Experts of a small language model.
Size: 10 layers, width 256, vocabulary 4096, 56.7M parameters.
Experts: 128 experts in each of 9 layers, 48 GeGLU neurons an expert, 4 picks a token, a softmax router.
Below are experts of layer 7 (counted from 0) of a mixture-of-experts language model. Rows are named router (the router's row for the expert) and show model dimensions 0-255. Each number is 128 + 24 x the weight over its row's rms, rounded and kept within 0 to 255. Numbers have three digits each.
After each expert's rows: "gets" lists some tokens that make up at least twice as much of what it gets as of all text. This comes from a sample of Wikipedia text that the model never trained on. Tokens count by the router's weight.

# expert 12
router:087072162134015116095123115118094091159149119123152093148111133097133141115095122144116132096120135101081145141172145107088157104128136109148156145156095118164153129148117123117117143088124130128134159131097143112107109123163132135131127144122122131152118136096160161123101147095131093148158168165150123133112097127105116143096118095099146155145103132130127161116125115119144112110124108148080108161140145095085167103133144110127109151138153135112112100145129116165099141105136106127108117112086133160123089126101130149096105124166105118104095086091151113165100132149090160084142138138092124104125129124124116110109105138128151164109133135163143108173145141153125125122126157093127092094123135149093149105151097149129117138185141109158118103125112109175137086133159096
gets: " he", " which", " it", " He", " who", " they"

# expert 30
router:146133094118134097151114173138158143122152096143140150162151096109116125103149109114146126116138140102149139158129100120109152136094109127122139093113119146145137166084157098129070121113084140141133114113137103158121098131149161129138142132168110115166140142096168163075094118103116118099148110144122162114077147141066165124148141117136097144175166157117138140147090125150143163178149124147158127119132143169092130107179132105145133091130097127165141120112115140164138136145114096152119095169157113139116112094179125133106118134132151103135141092146108086123130132149156177084166098130142122117132100157105126089136090139131154099154108137153099113137135111145111117149098098129103111115146142175157127104087128125122067101106147106126162154088140100118112119121168137
gets: " a", " an", " ra", " first", " and", " f"

# expert 71
router:090138132111110096113088069158130094137141119116077142181120146157107123136105121138134084132128141095117119069129136147093157129130108091097143118151112115127134126149094106138094128122151151093182119110148129093104107096143123166106115147096136127160117170119126129072143127082149110112101130133132148100143148147122137118156138087168081142138141132127130103143108103099116110166097128146093084145128095149087127169119119133122087135163110109125148126132143122162112134102149091167120146095122122142162105116158119168152126127149118154168117100083110095116126150150123127060145134128129103133092118128119158150131185101130158130160085108099174137113125128117092106110117139156126130155156147097154132151167091119144106121151118075152144143129126141165117093139107154
gets: " the", "ing", " his", "'s", " him", " and"

# expert 14
router:116102146144208199066111160086135168166130135139133116101127087114159130173137123166132154089160068151112127167138121139115105084081100114142064103080114130122181092105134100130160173128108149119106118148110130125113137115087145145122121167104136130095116123152138184115135113131132121107137136074117122117158125133157130158125134160161127133158115131095090130124148093159128122095101108074110129134126124098147104097147103154111145125096121154128125133093103138103106113163141149130105129152112119120163144128110145121130113096134133144104130143135145151112132103102156135184125127126117097125119115133154126135131154159107136170136134131156116115163098109108142117112138104106150148137147135084129149114117149102069132111104128126100130128125142113119100160087140083
gets: " |", ",", " –", "\\", " $", " M"

# expert 80
router:148140072168142158138106135118128126103084120126172151137128100112098134109188121196111129150165124149128153123140150111124134133123084145110106129131119122123162156096134103136140149119131146164129111099125162179145145148130086119127137127096147095130119142097141149157124145114149148153126087134135145100116176157141111105138113106105162189172114128062116103134135081089114140103126145094140133111144129116149111123148154129107099101142125126143127142098131131134130100144146166103117161139109107121099118138120120103167138118130142109126129149162115105114132111125192108089148128072143163150142193160122118137142143153102090125171119136141111085179093103146152116127130144158078143090111106104130118108160132133149139160134126080163135112166111096096144141115115077
gets: " c", " C", " s", "C", " n", " ("

# expert 46
router:123113073155101130086103105128160162100163083134099140129129132102145124121119111172137134106154104098119137089114149105127157141114121123110136133089157141148201143099107138120150150112151122085128118115170120100098168134162077138110126127111151166129130116137135165162130150124094072116113133139125107124126134120168134114102121091155132165134115153176123106103094126132154100126099141080080109074135099125116122140108159143120136152123168137120142147133112144126128093175131123136109115106156087127152107111132139151152134156148109078126105115158080140098135139119148162088142109129172157143103105159137126121125140164117163119112139096137101158102149126146130132094128174147092189069120138113152097126164109111143109147142136118125154160121120147129086126111132180
gets: " to", " a", " would", " and", " can", " or"

# expert 81
router:110077094083163143056110104139140102183133129085095151101111149141122148141166142032185152122145099124108116148166144118091109174152107132148112115130150149119116143123166101142106130126105133144164110126129178163159139108092169111133126122144127139097144120114113139116099131081155121144141108085106152113127096117113099140104146186129134121116147121117107105103101114145162134114179099112130138112077141092134141122127106147117102155133138135102163153152130139140149102172113131146133115133137111135122076113150084173100118144069133132153096161141120139176123122162167159102144090116153137083126129126091139120114160127129107112111151140122099113156116136152145105162120147139121131121129147138129148134161128119123150112134105143127119155123132120167132151133102162
gets: " K", " H", " B", " P", " R", " S"

# expert 82
router:133144097078154109141112108162100052109163159158167144113125104149129154127128142139105172103170108101110165092159111096129135130142116100107119092133110124142128106161128144149162121119160144151185062143073162151165119095148116140122117142129125162145108109160146135162081129157096138113103108137138113137157140167121154115134144072178098144130105135147133164117116140117140164128088158107145118113144099122145126110140102143173157105119105124170122122135114150103133149159111089133120097134152114154087121118156139096172145126119130109111148084147142101124158132091093095089136119154117143143112166116125125134114162129112126125104110126154097113097150108126118156149145153158115131110136165142128106142141097142126089161105145106122167131115137128152084141126173170
gets: "1", "0", "2", " ", "9", "3"

# expert 87
router:161128127155140122157155163134131166078127103136130116150141124095100089106143140131117103147156095148087167111112107155103161121069167137125138128126122118126170094108140094054134180125153138134119137074103135140086152139111095130107134084122168140159147111090149134143142157106148145103173156108125139167111136148142153142163127152161139133126153164114150135121143137122105143150156134117097127109172129143098058127104148139111115091121128116104157157122167168135127097122162102160119174156164129151137155139185146090153146154134113085144152116135107139118154102107148123129134131121101131140136106134118129117128162128100157158130113094078157165145152147118101130128129176122137123138154138145154161131131128095156122128111154102106151108081162105144146091100139121
gets: "|", " a", " of", " Total", " an", " w"

# expert 9
router:131106114142159159131183149084077166100092148106168142143140141093113116092188108154135163120141103133088144173161099114134148137099146131150130102123130169091115099118146117114112154165114125114140089101161098131133135119145084139105111136137063109134096139125091112123154129113171136146145084103155141165126132098169105123109124191127103148111173116123156144091153129138127129144111156146086131095115157156137174134145157100132125107156160113138155151126084126151124102176163136141112109145113104113158111119104103126108146126114139136147105123129123138137203140107097110190125126108137126108118136159131124155121136129094135143097114118155102104129115135144143143129105086157109129155108122141129094159134139135109148150137107099104134100138111124122133164088091076
gets: " (", "\n\n", "==", " |\n\n", " |\n", "S"

# expert 97
router:171092112163148135156134166116143186126118162058128130124079089147166195125114137130127136098113088159079161187091145119123102104121122150122125142168145147137126129156131101093143123147110116108103125139111167122114148148122150105130089110168150115086181121158155099160143146115120123148085141123141135087145100160118113123106125130094101145149113119166133155125113137113178115097152122090131125113140151115160136112140079144128138183134085094126107121143155157088157107155112118165122079137169116153097130082124118168141141141144119127101109146139122132129148159126142089137105158094141131118147126102102121105133136168106121119082116126085092157135111119145143134114141135143131102174101149136162139111143138139139108110147140174139119102142146150110159136115131136
gets: "h", "l", "d", "i", "k", "b"

# expert 104
router:128193079143150143147090126092149132096115112121142140114100088115122167112145106134134136089161137115128094137115107102139148118135071136156153119125123125114129125109099168123093103111121121095099114132122140159141134105144144093143122096130169125127173068136138172114133129144151089122148162138137099107107144168143139124103066130079140147151123117092121155158143107159143112117151151098113081130150106146173094101129083130106171148142133120121138148106075147129113119162115147114157112152164176131081166136115149127130136132139123121104119096130160105120109081157152098107129150075127133128113142078140123132143147090156134144164139125133136138124110112082163115161122118117120173181129117102151161133138149087128119184130154099116129155151145131097085118119141133
gets: " in", " South", " n", " New", " North", " near"

# expert 55
router:157131145142113137161195124139087121147179099139119128108166166138111118077108128134095141119094149153140147128145114156122118102150131106124123139107129110141119107147126084156159122145127136111105137147137095091182134102087151154085089116112139113079147113141099151138131109151130109117157131086108160116134101103149103149181143170111138127109104112151097078128107088152180107119100151134121157084156070142119119126092119130084137090130150109148141113140152090138111131135124159128094138137104124132152132133129137141117133150088108146116125169146090139124115141118113132149143136121108122115150111107106147155128130103118157138162173129103150127091101105113146099154166139147199132136135121141116088138138124127138138090093127098154111116096133117112085058094181154
gets: " |", " by", ":", "|", "-", " of"

# expert 98
router:092125173143106113095115114173136125142166132114107159125113134154116156127104146157166132108139142108133144125146109098130138134177132128117118151139121154152165119126134112106097117072133132112176108119145141137154112093175100120131117126115158130141094168063131133119105156101112110125112165196179149110121119143122167120163099071122108172130137150156141155116118111122146118152168113102132128105145097170184158105121119094137110123164124078122172131130163093150089140081131111123117113116129119134112152118116104111169119103140167126113127086126096152098099118143131143076147153182121117083086090132133097091112131114108132153140107131155133109124120137136078081149131115131160123132157100135124094125144118139114104141098160129128117167151133138093098109119155113
gets: ",", "s", "es", "ations", "ation", "ers"

# expert 35
router:114122094136165186140086181101138146126126149081128092135129126111154145114123132164165135118093132135069110139164075166159119142156157122169106137152141095133125133147152122137141132117125143097117132112106165148083126125136154150114119151108130110111126118167161128121137135101112131084108155103111122114182114145132156140155147094137145129129115119146127124125131131113128155148140137139138130167094138124176110160141113176078152148115130064122089162140106149124133156164155116126144129142101134142086144097153132139132160113109100079179153141141150155087170134166090111117138128149158084119120145122137137153137192120107084091166144153113124127154123116164085128149133127117094185111133138121132131100110170139155123104157137158117155150147160142117163149121146152
gets: " the", " The", "'s", " his", " an", "The"

# expert 111
router:121143096132141133114113141111122104118117054148138098076118114115113127140120085167098127152089122134115155099143123105157149138116154124110125152101125107132122136133145139127160121152124156162165113183106151153160147129169099129077161143155095151079137105149150091114153133139115130135134126167154132122179138153118120147088108142181128159133111100145096154073158086173159110142142131127132138121103129114107159097168127149110124124125112142107113108106156167098166086160135181101124140115138125140160142121134155094130104134137144125102144114133117123139132154123115123156136142128135156104164158106175105110117085150120075128150088188092158193169122121141111100142125115102157168168111113143141130112158132117113158171151131096121131135114151114130142140118111106
gets: ".", ").", "\".", ".\"", ".\n", " ."

# expert 27
router:070099127120118115152109151142124116147197108165123148131094118133125086126091173139105123127175129115154099141173140109125135175149148098112134098153101079059099134087111152135138089152108102144143082112170080109101125156120131117136111089176153160104163132120143127096118143081125125149125089141117145159124141127083150150145116133166111154083117151110130139117112147155147137147104176101146115095157117177108110141113122121122155096136095113173158094138116143160150095171131164120107100160134134130129118127151132162093151107117153131140138171150128139139097138150091163136099117123129147171147102112122133134114132130110146139163097093162126117098130144104118134102118121153145090175118118150159111144125145155135131092135160152133137145116137150138143126101145148
gets: " the", " a", "'s", " The", " and", " of"

# expert 126
router:134136089128147136149106140113187123082140145137165152162113090104100122130123112137156109133136128096128082151112118191132152136126116142157180132124139118142127091102125145142140146127149155097119142102169125127132111122112080168110137092172146093118112106165124100108138150128110103162117094129108115159100124151133130106139121099113113111111132159140128127094111139146163071119088143145107118130126096174106123145103123167110182181147098144073146131104141123100121163128107118142143123127106127150110153117166112117122101128150160112134101143170124143080121149125152098083163151149152122131115161122120120163098163128100176117134158133135150166133145123129160144124130112147091121104152166089172096143139088075154145135139136103100152162152140133102155103109186131
gets: " the", " to", " of", "ing", " its", " from"

# expert 109
router:088111147171199179067134170086098157146139137137121169113113109092147132120123097169149120100090132151102104164150106135141108139130094135134077152135125127165130136170138149133128155122156103176092110141132139135086120121143103157142115138139111127108155122105135147169120086134159138123114106144147140151143095147135157104096132092114102161132105121126105154152151135098123154156107140147149081111156121069115121142100117125124125138108123107167108152119102129124173132135131126112089163131116121105094142176149144101150125122165124095108137094158102133112179141130114087154137150122136149150081145171125120174157131119084101144117105112157109126135126128161113157124087116152115151163157115105156153147129146128141114181126148170137171133155165135135140105131127148
gets: "1", " ", "0", "2", "9", "3"

# expert 0
router:107092102129145149120183164103072096129143128167173115137136125109113151146155106146088133151145133100113088121153121102162117161129179121117134144120118170151164118130124163163132145140148142125158134120100119107140157107176131132126117085099160122097142168133089188143126147143161188132131146119144107110163123165112160142117169101138134116147157144134116139134132072128116102096132152150119129104156132110132153145156115140184162120121149117087116129108104101131140131172160160100104136113087167153093137110142160114149134154155133098141152135107151114088163114093105126138097150155106158127094126160096105112118146109141126146144124137154105110138100110113155103170128132146142107142084073177144150147121124141133097135085132114102134138146124142138117109162171091
gets: " ", ":", "1", " |", "–", "2"

# expert 48
router:146181117122137124126146152112106047100106181111174140155120110127116141105107086119161117166133142124149163136131093127172140070137170144107117120142139103088094147100143125157168115173132082092127151103137089143091148110164153157086153109105134118130132129145163147152155138151143156091139111124126132155164120123104148127137125090132165157156113152155153152134166103129132093133107106140120157106134115083152171125140130131135147131091121136106072140104150146146145159133133126134162097130142128089103135145097158109134128174134134091086118110105171184095140161103115107176110154110149142147126116119133153116128132125144110121102097121076125107144141116141087139147139111142143138135096123132106081146111098134146147111097131111122102121148154140080113137099136133
gets: "–", "0", "1", "2", "9", "6"

# expert 96
router:108110142109131188173077143142096125089100177114122115138133094146116123129133071168119136137120091128122126151137131127165084139114103158111125119142097145103103117114132096125146154131070139116097132115130145148122144152116083140154124135129147135109133148155125157112144109155159118127119094097086141147176145103116141151147122136096157170116081101112126163143178152132120122089130142118138146108096116127145148138143098117078060139124097114107072141138118146126152087125115116127118151132091117148103157118110139154118105137100124149102102132161113111134156181122077152192140130133161147151128129142176134150135123122138113151117100138100144120173158132197152138122162137118163122114106168095109079114156127173109102140126101124127085125160128131124119117126151126
gets: "A", "S", "C", "E", "M", "P"

# expert 16
router:101110105103142096157073142142187101148129116176098131162097153133100123097149133160138091133151119077121120082155105130105151166133092118122124110156125162131129163130111111135091100105104128107121094132131073148119131116150144120139125115160160112130128145135124150094087067100131121131095087150097125115142164115072131112124135119146109137116136114095140129123092138135145096134160119127147126120112115150077126114154102093135137119145109119136182152142162175145120134146114104175114115148148115162124089118137080141131134089138151139148127140114091118105109143177157162060155077135167102137123110095085130156127123122092158114126149175116152142082135096118148128175131164129114133126169148144126151146165112113133096117130146104108118150114116138159122123112153122
gets: " the", " The", " of", "The", " his", " and"